Experts of a small language model: 128 experts in each of 4 layers, a softmax router.
Below are experts of layer 3 (counted from 0) of a mixture-of-experts language model. Rows are named router (the router's row for the expert), down (a neuron's output weights, with its number) and show model dimensions 112-223. Each number is 128 + 24 x the weight over its row's rms, rounded and kept within 0 to 255. Numbers have three digits each.
After each expert's rows: "raises" lists some tokens whose logits its average output raises strongly, later layers aside. This comes from a sample of Wikipedia text that the model never trained on.

# expert 49
router:103123120107080099132124161137139111142128135112165106158158160133119188135102109134081120127169115089133128096152125091133158170141144121126113099127149160125120134116146155135133095138086171085117096102120165146113113127142111134160133184128127098158162150116123138121148075157077133106118121155082110145147130130122134079152137109155
down0:130147087148136112088127105123155152119153150179125157103121120119141150106130082123170129090103161088128113114169123138135113135153094142152109076138131133158112167152108149107104146084092066111100100131120147150125130087105173109114101096130126113108099140152149114149136170144162126114128109126128144151145111138135119139179092140082
down1:150154162102147182113117144105102106124139104110128120160113158152162126087135130115109137132110108123135160087134083137117170153140110117149171097144123149104102124112135098146105118141141139098108171112135124123121125151154139115127111150093156107135143133105132123124116121107174168125133133098179097076081097148115110125168145115124
down2:128124143092145156114144129107116137130156127097147098166101145141142137087129129103120112108132134126113128119132112128119131131143121095144156080129120134097093093144138132119122104160131151074072132091153091147109105126136114098132122142088156101157156115107155126123134141097160151126124122135139113067099149140116119082197130128132
down3:156127140133161136162140161145106149094070129132140135138139125159127128152043107120144116116122130123159178145089114155124129134121118092137139088140152099148117162157116148158156119127159108155067145119146105107133139104088111117160114125116135106081134117170175115155110110120140138105108139147097169129143142124128134138180152116157
down4:126124093102126122157133139170133184081148100106119122152133149126134144142109032168092122140137136141107137118156163111138147137119139131140113121138176167151094166093136134143135119096177102116101108130165157083131102093088143158147119129128136115100118111149128151130132138133132142135110116135150119131139090123163117107145162127116
down5:164121138118078093129154153146036108079173144157142082139104161121128101141133167147140147118084110149091113133131135119119091144149130119130150120103099133090164124135116130085133124176127122134144177087104197096134114137100162142064114133085173141112111083114105150146101162149162150090130182105132115138134095112149123157126134104112
down6:119140126180124101099066124121119132145161175123139110094122111157127122109134139114129116132129152143083159130098130121118146107130128080134092092086129110156094124145142120137157148174121076124119118081126139166115099112172149148098134118160145110155125125083100122126164133134134101150123114145152148142129157108144105126123140139171
down7:115140166160133095131137105162108098093072152163117135111114099131120105140126123140157133102145113163116151163075156140127102128134098110124134112137128132154153122128129136121149157093114121149124108175113149132137148129162103165118151112112136096169089145132105110131131095105119138146117147121167135131128108127115094139111084097133
down8:098144146157142103125178113132149146114198146095151114112116084093096177137098135127159097095136122139096085153116123124164147136107142141127124127116143077078130092134116138125141151113133113144172160146123120141108141109124102148130120109145130124090146108112123155134123120149113157097106117125140126150141172141130119112108168127146
down9:104143099147113144174138122124103173132128105112101164109115077139147112145131151170110136130108152124149145139177152105130116162141124113139106140154146118149104118109154194110183177110129097080130114115149087113142145123149136144088121130116129141118138084157087147111156122126100133168126099062093153067175189147117128173102116133112
down10:117126122148129145157089124144116202140159072144090122120105083144178101151123155196123150135082146152162196166138148130117152142123143134175132137126143115128105136144150125134139120091162098065109111112147109118147125131092090136108103116102135143141170139157104142150177105139145129152117123090102141084112148149116142156128142120089
down11:125096130119152065148122126161102068126117162180161105063120145122117126133137157115147124106147136153123179133042126149109103147126116151110129112112125105132142104186137141148163141116080132126150137155106114139109102145175096155137167118083170103149087130132141124146106110101121124159104182149181143126101131137104122151137087102149
down12:116132121163100094104084100155159111166123079113100144114134134102167180175125140161156125154141122076161145134122134089153161142167118109111094174151121135114116088146162154111136113088133125078102132135110107148118127112121121084152117148122150151123133142089144136088149085121148145133113148093178125123161122098117130140129130102117
down13:075145117159100101151157079157110123103070071108136162115127090126115167165110130112157143122124120151104141166073139132100125107143124116129134120139125095124154066142170146129170148111145133125149140091068157132133155111108122108142141119157094162102142122119097139141139134108106089113111170133145158160134152100152173136078099108140
down14:143130117141139150120133144153154115123085109085119076122161144100138102149070124134147110117143119129188126140122133186101134120169135111106143089143121133157179173125114137166113084148122105144100110135136118106132127120126139109133135102096123136113172100138181105135118124088166116132141126136115143118131076120100126125173086119114
down15:124138155159180156117132147165125127118103119129144096095113095139162179168121155120147133137090192137142149153103100145104141107133113117144124134140150086161131114179129120132152143132146115110111145087127113146145129140092102140145128084122141144117137110118121111163150121141122129093128131137138118149124149143143116111134144143159
down16:135157143177125094166147097166114103101073158171102139136100107153126097121102125115128136122139085169102168138108161153103112157141117088121142087123093169157131120101134174121177179091125126115128109152120141136133137100129106141120136143102138106135078129152142116108153081141091141135131146078139158137136167171103123142143106127146
down17:118132121106114139084092110129120107152111122090124154128167120136129151165139138084093131138083139164133113177136096105120121139116136147140162114164144126080142139090074119158085104116119126116082103160118160141126146108182086091095087112141086112082139148169158102102123119156121120143135105169121127110104155121091138161115088173105
down18:139093163123197131119166120138130129120116126121123146123161172117095097096156132172141113162116097129148093134122115145109118130129144104107146126148084106165112104096137115150120119156111127175135137151117129110092136118124130106146129140112105148118128179095160115153128103124116166100132138134137156144153146159094139144116188115120
raises: "\n", "\"", "-", "===", "ism.", "As"

# expert 124
router:120089103108115110136152155147130116126146168136158141109150137120126153131121156118129182096158129114133097107161095098089131137109139122148086108086129160102129125119146125153125108119128142132135079075111139154115122107135147158141147147091139121140124147117107161086121104166109162108104085136113123159177162153112103096145109089146
down0:115174087147156131169106181102092150108138110131158146158165097109120129111105159079135157119155144180109133099113162135127155114088125119125118118126139104124150128152170148136159159132152106134108124118110140154144164072116141114126100093149093130150130153112140095120163122111125083113145108148084131163139133139136119131179089149144
down1:112162165194138136107139171126192122129157100154082123118087123134155137136113147080145136105117091158136148088081096135124116137137125144137104118122144098140090128162084120121120105123154127112125121126122127139100113131135098144078131173161188139103120144183125121106107167171118118190137122087103104078110171153127147150122149152113
down2:134148136144127123133164078124108143126126140118119155154097126113127086158132183114154175136104148140126081098127112103092150145117121161136123138126165138115160162096123159107098107136156147092119191132100142128118166165142119148131088088124089130128156130151135094100132130137093148129116137125146170118126148158158115160138161115153
down3:088140117128119099121071129089114104122113156115153123121158126140090096167161089085116098123157115119087108076141133094158139143144134128098157179137139149180120095100130135119123116141107112113144129128116112148100161146167169091164145143150112110125119140123140104078085170155114124123177101157099097147146095154112100114122088098160
down4:097105101146156132132176111130124121141120146121169092126074124046111155089156130137109123085205183113123102130154145141163124159183106130144130089130111108133147094121127141137145136128152098127160178093094148114118141124108171121136092079152126113149127137125169130140129137157142102134124142131153150191136072101099104137145116129147
down5:120119086099167174157170151167136090150120128139091096130121153130117150149128124137107067207117116065152129136118087116138094133164135140150113105118140136162111140125153119116075130094114119105110197125139149083111136097110155091149093147125113111107135140158144145149077153138120184090141137143148120093149108087077134120097154152158
down6:105113131149129167128143124116149128133134113112119126161099134098136145152116111170082107096122145098123117092172151161123123124154151114086135141125106157108107113149155092113162141098126104102096157140144079129105128131167143148064112110128105167140157123086114142148176121175124131110103161135103126113122114144081090127127109141120
down7:120096135141092136122091129125143117118116121157157137157117170137120115149128123126149145106146123110099086111109148130125133151131138132131131160090102121134136126135133143124099137160162113114112130122108126184131139159112096134148160100139129115130120133123134150110136126128146127148151154158138101155161117084125112119150102125108
down8:089143130154098144140097148094161119153168119161116107141126136160093113144137144099094151092103132140137117086122110142142133122099117163116096125083138149124115109109134145087125122072144129069082131112127100128135107161128124100123163167103139115138148124120158134101144137110136125125130137126113112131124152142072155103143097140124
down9:135133145133103126133113173087145108142155126146102107127101108118094146131106102085137111090152132097148112134165105087159125205152155188147131101100153138174099120092151136107110117107112157060067102117145131151080122151125166085135115164105120104135114127122119139146112099137134127144113141140104135123143112154078140108134123132123
down10:112108120147137165108164186116135136146106132150102188097143128091118138097071135131160159153163093128122104147162085101150082171148128141144110057139106147132110147119182095095177097120145170095110142107140122131113130129127099116095116113142159121154129184131147114134146126103114161142133104118114111129145122120128160124163117135140
down11:138100141154122127132116127129125138151131131136089132112160134159167184121128169104123112147080109127125157081086072159134122136136116085157109143132107112140121141153132105134104122080096092103110127115119143140145123151084122111129113205100110138124095101105149113145105140117121118109128108163093113141143123141133141128138115128174
down12:132155111123202169114129116130157138080160109113107096161147146135084085109121103134150123115134122120186115082151119113127141159128106157111143091118142104139136099118098147067107137120129089107122146168118147088127130102117118112107111152094083078131162128135182130151129139142172111159152113113129139161150155171149176096164155111132
down13:154110108101161121127156135125128126123167144126105111114112140136096125149114119146154092126065127140146125140114125121150148141103155152112165160113104155104108119113136127102123136160146161116138069122156128131100110148161121178139129159142154090162144163131141162082134120092116152159122106148113136072143148086146205118129158151138
down14:152113119137116099116115158075125126157117120172092131124109130153144073077096143113137144106119165112154140129142098145140130130144154161131075137098087141196091115152119167110153141123111161091104112134152121112105103171109121071113165148152132087142137142151136142123135097122137143171129144157116133111135138161072140115154154095100
down15:138142137142124144149117141130141128133183105130107157097141103134144145095122167075142111088122125120142147127174127118153147139134136128088107105108117132187103118137093133101111123115130140097126108097149103132123152153089140081104070130107082129113174152117142122119152144129119165137117117131124152146112171147088139122136113193130
down16:068133105139097132109134159110120112138111159116123152133153126111127105139098124115142103116154139119160136086122148141162157143128161119128084102123126151124112103135119140131182128140125140110130148159156135173070128139114108121128136123084089156122096147102129117105126095143176138130100165094061122157100180097076099144145126123144
down17:127132110158097126128145136094125124123078129131118137134115118140110146104089110124133137119142170136143116120180163111138121162100114154097068115089139122172153133084109135125095122120119159058142140114100101163126149146112173122139132160092113073184119098145133100124145137118149154143148115144110112149156130125130098093150104134138
down18:091130134162092092142159165135106162124166127091118098119138100103128151125117146138103131122123099139175082112148131094140117109134122091100086092122126137176102142122149106074142118144108165089089124092126128173123120136130151132106138142118143167167100122155118103124111159139159124093106137145141139159117135138099131157153115163102
raises: " of", "ards", "ers", "ings"

# expert 112
router:134092115097137129150159150085143130095083179104165112125093144141119161136119131130103157108172111104141155115109155108113142158126163150155079089096132137130108134119154144145165109130138125122175115151150150140111130126179154124156120139102137149141131134124110134107126088164112143139090137137133123135157143109119112110116098089122
down0:097103136126089135112139063153120104161148124162088154129138097165103137141095143079131083094091071114163119114077123140164122128151130121155154145136114092071135137109140095095168154112132131140125111106114156102124120132078119124143172135128099158148108131119149100140110108144126120122160078136100131125171125108124130167121118107112
down1:129114127078148118110179183119160132079121144130156128134153112161134109134144144139162167139125103154108169134106139134134125163084114118131119088132106116111120161106103115146145142122158103103112124108105114175133102160144143170154128120137130152146129101129135107109172129149155152148111164139121109125127154117091125124144123144113
down2:143119130124110080163104114121131090097142077156122134132133118170159124133142170126154145143142099125122132132102140139171108170155131150132133129133175152115074112159087106147157122165112152092094140134123129128146110082158115135173113175148103111110106084106140115112116094095148109125160127151137126141162092106118126137139130115149
down3:106166161141164128129112126053113085131133140092118141088146145073121130102152166127142085151152135131133100159140084131156133157131125149111134119086098130152147127164139097119076095126122100092087119112070143137127133148154102147106150151085123144144128104101129132109107102098117140157134171133149140113129107152142141126076145124118
down4:113104156122124091150072125102113097148116165144095109151108146120114098162121128100140123117163158106111102134126120159111108164117117130111117106129141116134148143101071127131088111168136124071114112103111123131144130160141121174108133179141115122168114142154139160139153098153120176115153135140141155150159106105116177122163080100112
down5:150125092161106160136137141188083162140141121149115109097134132125098138145142163127153096089105111139152163134137146117139187092117136132110152135155106128127157132139114156132127135135151117172116160109179125138130131139131093145157111094168120102103136135141053141151104143110146157094128125139133139162129120099139142110088119145083
down6:121148130125147180128106138128116121174089113147124157131137129113148152141135134126131165108141137107150118092133129152151118126144119149084141086137142164137120165095183127100142127145143051131108128132150109132167123105089119149162121144141119139095143150120171110113115109160081086132134098141149137072151181127118146127139097107135
down7:143151124158138164141094136134131144139131140147114159168123133129159137136143176139122104090060147162123081118137129137110147095160124107142138157138131109155145107128118130208163156137133153186132131096094127133134109128138146167157130114118085114133146097169148109130140122122188091081117163092164121128110113093134125133130148136098
down8:105148130104121120114096117173183117167180114112121126120133144100102133143121129091100130140122120135142182094134130139164145167094110148141118133085119130114116125119148125112140123176107074087098149140105035128156132115152146140145112142126161153116104161186125110102171131139090096094145142109106147149120146124114061119117129109132
down9:129138128168112130149132131149138145185145095141129111154118121096117153109073090149176105107138153105109124121137113163168161110145134132087145149160131124094128157184108158111139099113160114146103128096108112111124150113136134126130128130082116143125129142119115145106175139133121124086159130137133135142137106136130104116107121077129
down10:118154148141126119124099095121130109107168089141119142095104108119147098129174162144180110136084121119110124131100117130166134126100114092110106099121137112115105107072140075152142106180138162151118140093123131066134126123187116147147144147111135167111122129147149180108115128097106125103110153121114133132184100121135132119147141152153
down11:160102126076166145165136138103139119174140139136161106119124139126110140103121138125154150133125208150140158171076139168126154131097147136126171119133137137085165133130091172106111088144153133099141126099114112153134172124117128128143097110158144099087140132119094112126142112147126138175117150117114124115093134141123114108076119159111
down12:178081118102096132086073145131126102087105130142133168158116113146155126143151132088167131126124114129130113117128151102122108140140121125130163146140111125135121131126105168127124105126126107141077117107104147143145129086098152146115196147099136120130130081118130099170095088107048121133160106107109125102149159105127118166181081135150
down13:166137132182090152163121169160144141115150143160090103132134177126083172143171121154120126082104154120118118148122128114134140094140130137117159110138118152120140119131094101141164195150157098169149132079138130166134132121131114128077147104082101116091131131121078123123126165123130115098121156131131166145107135096125166135096118173136
down14:122132128136140093132144147110139119090183159117117112099105143090087144168101154099139158064188087123184142084156131118172099124157128140053152124131145116165106144067144123128135119117110121130134109109125116110122072152114077110151147115149121144135141143115094159145072141140132110111108144107126130150128122123128132185106148143105
down15:106073098088114115109097088124128116148124132135107119129153151173128155123108104107149093135119085078120168155110104135173158111147142085161118119135149105145129132134118117116156124178112132117157132097146100146127154137148134134104107125150118084163123100153138123154153124124107102101121126137100139140144102156086139115157140130144
down16:163158137108158172151146124152093185118119147138127128108145158143125160121133122132072102112116144111103145162150135153125136081126114134085080082144116165144119155170099117149119204166153079124122127112134140175147141124113110089088075132127106098120147145143103127143127107126143157118116135134146174133117140177129137108120105159125
down17:137146120124155124122153133134113143090098100173129090088096132119159124133153162151156153102113120123121084140099183118123119101138129156084126136114119124084131120128105139136168114114132133175156107160161122120101136132150097080083168111100135110106150140106138110123126115149144145140116157101121103158163118145147172134161185116094
down18:153109134158110132147127149159123159179147167149121115143126111124131135100095074170112120070150123121151137118166145154122145112124136120153180104133127114121120146183142180140103133129161126123126151101105111117129133128156138127106130143100088192129155136129128133122139106154115121121177105143138068149157115097127124142103132112143
raises: "ular", "al", "os", "us", " Series", "o's"

# expert 118
router:119098093139128133140130156151118136120158170099149096123118164128114159123108131123114161120160119125157121128148097111113149123109158137157083122104133147142124100144133192136151117124103126141126109106092128141119121112151152119155137145107118125139125115109104168122121104171129149117105147145099135144152147148113123068110107101145
down0:110093123140123105128141125117130147126146128171118123102123164159133156145120135159137086136125102137141119111148141158088128127067126118097138112133139107142126125181139086099131152122135111134113129121127132101123151162100100148120104092137112134080126066164144134103156184142169114142133145153155121145101095155118119139110132139117
down1:107135087116127086138171148081112125105137099129141166135127142070110109109099130100083129153169108127113066120157125102109097121113114128121136103131085129163186133127111114161115157132126166114133153105146149137111115123117118169169121139155143094120126156104136120090130118163147123105146135113137126105108100135141136105103103134119
down2:152166139154149100097128154147127143099156119104119101103148120145128090102127161104151159140120128145148138123127142137135121130162134144127143103097093132131097106158143110105137104128105123143121139097132131131147127118104120133137141132151110152118067119038165068151168161107138158099112138081133155113141120153126145136148078126139
down3:099145138145136092163128077129085104098110127084121107207145133200141136141109107142086116108148147114103140147091132116156136131132146138091095151110130124117144150174100118157149171143120126124100111141140137148154097080127099141133151093152134110148151125103150146053141132115126119086152087155142135102141126125131102156137135105158
down4:138115172164168139119137122124135112079092151145107133154113152118100171127164099118122099153101055117144113143148110123111112170148131141116124111159134179129175144106161123128104161103161157096106114171110162137122096126106125121099135134147110133092106142138142133087120139103142096112118081135161084196101114100138163154139165146117
down5:144126119136082071119150117154077098116135174137133175161140125161140106139116119094103131117106096137148115130153115114149133120141141152108138136090111127162116130153138119139133150113139141141101173115165118103147105164116160154117167085160094155129126088114094143141111141161137163084146116163100104147145121145121122143133111144172
down6:110106117112146104155132149137128125116089142120094109089093123132071147109110133148139141139137056101174118131091127092162125142140166145089124151104125136146125133128137112076114094138160154108165135118096105119129105121136168128128104162118109099115099104123169133132114139201158131106114158130140121134093099142104115111095161125113
down7:112128125177125124160147160128115081117115118111136097099150134095094129168121097132085151130159125150149087116136137119162121172167145117152119143080102165103132116108125114113099126093127152084162155152141135111096123129095118133121113152138149156128081155108116124151136113110145119121116111125099115139143121197153139118103136138167
down8:125133122139134112142099123145107119108137138161136139160112100166145127129151170151156139133166155126127132108094097110143155120145128155105139113111141124140106141157131076109119130122094120151118077094141144095128111112091154138110115108148156150139141166090115160151140115106139100142120125130123112098147094145134101158109125105133
down9:105119135096139088129138102137116113118128097164136096124111141140162072124121107144142095108123073134134057148170089123063136089085110121160139126141140089123130132150164119134127137129127098161136154153139132148140151143118141118159149107132143110130134126104121117112117123065154133120126090151105131115096115165116162088122149157119
down10:111137092133114097107126147087111134125163133116097124131133100127131117141126126112115133101126106128160085113080130135163136112123147158106141076103107106158123131138093101131134125135106110128126108135140129110119114124112145129112162106115118151137138092138136113098150116121145125103138116118120132135111113112107150137116122177151
down11:117145102110149143165113128167110145111156158145161141120076116179129118109143172097157122124155103122148110110144127110135119129151134168111109090117116129114143117153123125144079101116111093152095091098130094081155101093131120167163095115169155137150099142118148111133115131126138132123154107148105141085138141143085103082104122131149
down12:182125095146116146114131133145116070167161090106140080119111170132131143164095099172153132138101103119150126115126115116151096113143121161107178126104130173171119138083100125138080134115095077139153115112123148112122112146143133174128166151100153140138146127099105186134132145128075149148138106131176115113141111098106117070108149133092
down13:137129114117134136108134132161133091103115101138170157143121141174152149105125138151144125154158133145178144129175130120152124166157118100136150130168141160134117164121125134157104132132072140149132066148127084174124103149140112136144109102141146153139098149115088114107096145126078139152126098145121099098133108158099099130120109060161
down14:097142130127118088128145118139138143116100135112115144142125136095119136134102120145085116104173131110138073115143128105145132121152129126087162103102114110151148125102143123130120160144135158118086088104165069149097125149130119124137151149105111131171089179111115147109190108145167127098146158107127137115107091108085111105111124144125
down15:110143153112108132107150149134125071125129132122111124210116108118164108114166147091115154106175147141098112123132099159142140122125155135139194103139126121131117127131141083159137123146077089139168134127121141112153134122118167174122159141100133133175145121106144125111115085115120117128124121118075118086152115101090147114133119096108
down16:130148124145113134110159126125132122115158102103170120156096143164101080126136146111097116196169093124121102136131165105140137125134116157138123114142121160125112093126133132153112135083087143164162102133130140138131072117142131119181128105185143167146096127100117145148101124097111087155140090137161115119141151116166108164120149096137
down17:138149097101119109110126116125118056112128142167107164118150138135144131089109184129168140118103097127124111109176123145166119140134120165157126114089110144141137155090122157128101123139116127130121144141124122136164132162120184146173156160127139169144085151086131110130075123148141095128145075091187107128129166131130129147118119138157
down18:141114164143125152122129147124132097119113094133138090128132117138096170167111139134121098141149133171110093124175109103116146108110099118100152089122101103108157104110112176146098121123107128149100145129085100164136110148150116116173129135167105100174095138138121137124129124099080094092157112156139143078127136122169152073098117130127
raises: "ers.", "ending", " all", "ers", " companies"

# expert 123
router:110079111137090122163130141137093128154095152106149119147136143139094168140102142138131181108158147096164141097156111111081154121116144120125089122105156137131125119103137158121135116138127131138128103116085183165132131116133139134145144162099141142138125141129107160097159100168098171107099105168101109135148131165099114083129119110165
down0:111126127136164167154158192167147110145161134142117090125122156154107106087127150093138156082150136140083122141123131123165145162083143128119144109104124127105149113104122140118129127114144147109166121102139103135109091170147153105093120085137173120117099136123142114093145138119131094123150144106137114132112164144112157117139131117118
down1:157106118102121082131128084110104134099125146142139128107094130151107122167091129137149134137111131184098137146160129078112083131098139136130114141096121164142159145077147160063102138125101135119128103145137126157135120155130184150126130162128166112096134097133114115102120139117117090143109106146150160142076138125139115165096140139127
down2:133174071134103095086155168121150131141113136113121102175154128100123151179103102107126162135137140122162120128150134158145142137120127103092192132133112151122104146122164131151129131106121136086137139104104148138101141171114074166150156143128143105155092139110145131092166115135083122164110113166093106105136183145135159126145116112111
down3:110144121132106126122135138112136112167086146165163116159137140144134129137129117094108134125105176128140135136125122131102131126100099108133139115117113167168127106147119129132124143136119122107113115145138086137153087118140152130154092107123178188149148110150083148078145148137100128130159124143106153095136153147108125102123135099111
down4:103091158095133157134167099149179133145131168116112126140127141131148145131095110107118185121085128121117114100126120117120139159101131109104120121096132100115110098115148129151098111104098210116162145076147099111107140158160100145118130116126141098139122143161070158084108124138124121151158127134082150129126144163127135108087116086104
down5:120142101120080074159119155125148088136122132115136121106095128138107106167138114155131126095124100104138089106116085139145146138138131155102137169118116150125112125108089096088135147113085160107138100096172127113097125140169077149128146116134147105133174142124118092150129119152129120094093119094093122094091125148114140119097134128134
down6:078105094081143102114150135112159129198119112121145096118136170102124161115132113141105140139152091142106114140114103110153139158118098115149146131131139127162161135110151097122131135131111123081121144099115132147119113085136118135161103129148104100152122164087096094130136134123123102132137127144145139147167114128090127110131142128156
down7:120137083108140098137125150070102126163132079132118117173125099153116108162134136124169140110148125124161112117145158120136137124149124125111084152153129135134100111123143111114137111110102117114086145111136154117126156150145110141168144121140134118151142136117092108129131133160161141108150105128147129113149162100080134136144105105107
down8:155147128136114145116147092112154139115131129114132142115150108123119107107099145116119151125163136166072127108148140134166174126138116143146130140136090102158146110126126118140135155123109104165114156153146130143127112122131140169120108120094136142091107066141147081145159152115152094104097116117121095120143144135125148147100125121180
down9:138100104131129086113108128100151164118144104164142108155118124168101145156132132067140134108139118150154144093140138127142143123109123142122165139066111145177155132129180084130167112115124139136096117035109111140123141103131156142111168111117119105123112131110151153142138168108112109110121149148114146120159171111120108120127162136133
down10:133136145139150126096160159095138069190148160107161108126127119137115142159168172141149144154107133085130080138117089107159141118055093134139151157160126112128141125117119059089137097114086115133146049104158149155134091126111126137101170105168063095157146083151119118121110144111100147119143112132116139135134151174126144121120137132139
down11:099143145132140114107137144123124142163134147101118148146117115085091133115157104143119123119152180149123091088142130159132152123100118119117138116124140092119110119121139108133134118156143133126103167144148136124117173167118112153078143099127129153102119138149144133117150080166125118119117122091108113104167205153143089080131094101150
down12:181149110159112152129148169092134084152107109167133102156134103114128137167127084135143112127149124105127148103104093095132105154151115123102122099120147137160150160122123022171101113094118119120110107146130146148133132099151138156094136111156130182138157158085127085117145124139117122124156143130136146132133113132093094129164141132132
down13:139137154156106115144113113098121094114110166104121106152112104150117143150141097107114059157157129139083139117100151122078138175141098105132138144156141130071151126099115185158152130118117140108105117126120125132133137124131111136106122105126119168108095094145088135104160087139179145110120135067130142143120148123128101146144133099101
down14:119129137132149112106090158105158116176132121119152133123130109142083084151177174110140112136113122130085099122158129127160117169151142160101157117077138162118086134109119132133130093142134136073123112105122140143127133101139155129174087155110117119141132176092169092080176152124149147126132104148128089112103132178141095116128146123117
down15:170122095113122114128107131085152158139145131173110114117151110127153121108158100108134111142157115123140097127129108092118117150113122151113119165138097127113088130172158138104138058152112115096131113108124130107141157081126129108149120116128141100139107119130120108124120142161126129139104103134106134122140080150114141147107107165080
down16:128098148102123128076132142128124097159112151099143162160152132143144139177120114106158128149096129105123104097138081113113168165136111137148136127132124114068118154134115069149106109136128157086118164148111133151144115126152130160158159118145136158155116136128140095133106115136123152086170142117092138139167128136112134126083104119154
down17:070154114122094152125148103146090172151122152111081157148190131105074118105138127095154107097099143151095159128146112164156140135174117134097120154130127138125120119108117124112160149100145124129121106120138111182092111140138142183158128124141122138096119172127126155140135114148166108143131104133101111097142196130116125128110140142129
down18:131114094148143124079101124115116127126119119131156108147113101117131143122142107099105122112144161124113085116158124111109171152120093121118129139142096131171141140149137111154099129153099127085128133135120137134137113119188142130151119061141123130169109119181122153131150074114108111143088146146122158138139127073111113119116100114149
raises: "id", "ed", "j", "ulated", "ik", "eb"

# expert 7
router:109114131128106098150144150119152118125110161089152110133117135135115134116120139094078161106157091094133149134104098102123150118116133144116088114089128132120122123128138127150131100172106139141128103138112130136121102139178117122127103132122150118149116141146150135139134090142124146129129123126131120120114137155105109086129136094138
down0:113135120133110166113117144154153085148126168104103156119097115091098107099117106137102161128138063110116093163116082111133131085149101139170137182132135119121116142140131124096113106076104150131164119117163147165156134181108158106107143154145161133123137128139102137163181117136116097116140107104125132122113089111129129155136103084125
down1:168141145154104114130131093106124096163143098115106111115126084135117102081122081117138116140150171141127129152127129130134094149133135138142107137122155096101171128123154085104119144103131147144074082142097099134122098111146103096103155075142162142106131092129158179132146116168148116118150151108149164121153121136119128141172123148135
down2:124156092090096108115117154147114130155113111113133144146114144167126156124150111155148164168140165115100118126105169113128141138182105142130144121104154142149176108128118126164147146109157110113133116141110127087136111115085136127153117130085102082109090140138148098150182151136163109146116156141098096109158133132121118152123139155096
down3:155145148121128154155166132142116118134123183131151098120161117157128107108110126089117145114115137098139147159136113121152118193087146167163100155133107074124117138130138123129129128128118136086164102120126095154108137140148168088153149096141123139151115133136111126105108085137086164156148140127084106132138109148087142087147117119149
down4:160100141136115182110170122143099117083103171147104106131123156147131144129141110128163099136183145122146115129107169102109100151111168094098118130111118138137147138138133127131094103181136116091145138130114091102137152116083129088106114114113133103100138146159101137085119175118112134126123132096100134144128135159138140129164114129169
down5:079111136144169172065117139132093143114102123150122126116134142163145084142167067096113116125109131149100139124114122106107096119132119138139153150150097121155105121160120140142154129132123098122137115096096138161167092077130122092169109139108098182126146137128112155166133132138107127113116105116121121093105136139121164106103131127109
down6:107143094083147092106073136099111103100118147136093126145126129148135106117098205128118138141115062117152132154096115123141152102077119143148139117115105146137151126093105120138144131174141112143094137120119121167146116149162125136126083099164167141141116119151107123172139139077124153144109131160121131173103140121111147110107133106149
down7:157132124110128141121128145192148108151159144106172118150117153122149122135158117139140124128118078147090116139152105119145114144141128171144174164152144122125138146150150119091124139109134136106101130145098104121106110111099123150133124073170170098119126113138086124157099114131146140163112159079146134110126141124183126163103130143103
down8:125130170114094134123159116127104096145124122115088137107128136141115116152100130084089135155130094117140136162145131132135134138137136115129099111103116115154121118147077136097110069089115109126108129121112114156108130156143104105109108120120153186122116141149126136125121144093129117133117104091117118105134140091120142134132096124200
down9:155123127111092118104082140126130140203123120092133177149134153095131109120140131151115105144123105139142097127120130123149121078149109158127137158164118114140112121144134103165123136141126137134129135145123134129116148135158111139157148122090155124127136105126095114130136118136082120139134097126114149071134106099132127117108112115071
down10:136114151159122148095116123111107158109108137124084097162182146112151141137116135174133128112131110157124112112145110151108117175136122132128100145125151151172150094102129175135151142123151106098153134112092099136106123178149131113148097117111102138130151098103150157094109103165143152133122124174110168104139112103109141113106129071138
down11:104144112181113126160113106108080159125120104140122149146120111173161117150146130144139127091097148108117132110151135097100141165141133141133136154144130127096108119134156085115122085136115100147134156126121197114097136107121128127118138133118090102154113122110120156157119116113151144137083098168127093178124110168127113121135129125107
down12:142127099176127138135136083130111137165102163133164146118119133102109097179156111165099177136110151117108134100151139100133127145150131129156181146134134108139132143072157090157117138070089168114124171125168088124121152146132130090137169138137123129106135171112126163104137076162094115100118158147141118116144086138123127119154156125089
down13:143113165138114166118153170110137106124124186105143113114126162126157112104153112125130110137137117127114124136112144107110124125123134114117149106131134118096129080120118124114136094175159142128164143142148106155128137122134116142137126104141125098131126123130097138073149113117116133125117109087087143179157143111168141131145120112122
down14:146106111129108127127086111106141166152094173144056163103106132159154150137103093084174124152114147099152182135107113126139118111090116129105160114150115109138122134113157127140136088108124133120131153144110119137106110097172132117107126126123126114151129092137175122134123121097132160112130117126115113163124112140134145104081074115163
down15:097111118122098138131184150100152107203151129107129134088127158128125107119098167088129125161164126183123093104151091110147133169115116123125169118106103106144112168127125152134115070181111132102124111130106120142119094117134154138121108124131155129160112156150142110166111131174113114152160102146119108097134130147077158089175093133157
down16:148112134057147106088116162165156139124099156114150141130113127152108118098131130089133129174160119154099080107117112094161155118118140160117123180130148103138146106137162136156131138148157126129146127094079112105160072131178160106150105121095083140128115093141123141115180092156100088156155125149131096110130124128156123129106105104149
down17:154120133111085118141146095130130126086086197109092118098081082150151125094170115156155127127098118115124147122088127132171131144144107148184133111122139129165094124156155132131089131147108130106106156097143117096136091141102135113115123096160140167136115169130096102143143117136151122141103143106148159136107093134131106121120066159135
down18:124102117108118133108139148127193092165131110129118107164196109109152159139116090084096156161106125135106118115148106168130174176114138092130155174112128091097113136146148135153133122118114145108093157139098147127088146141136125095171111150126167138121126139144152131106156135146131130128139119090116126111138121133126145155114135139136
raises: " Massachusetts", "eration", "s=="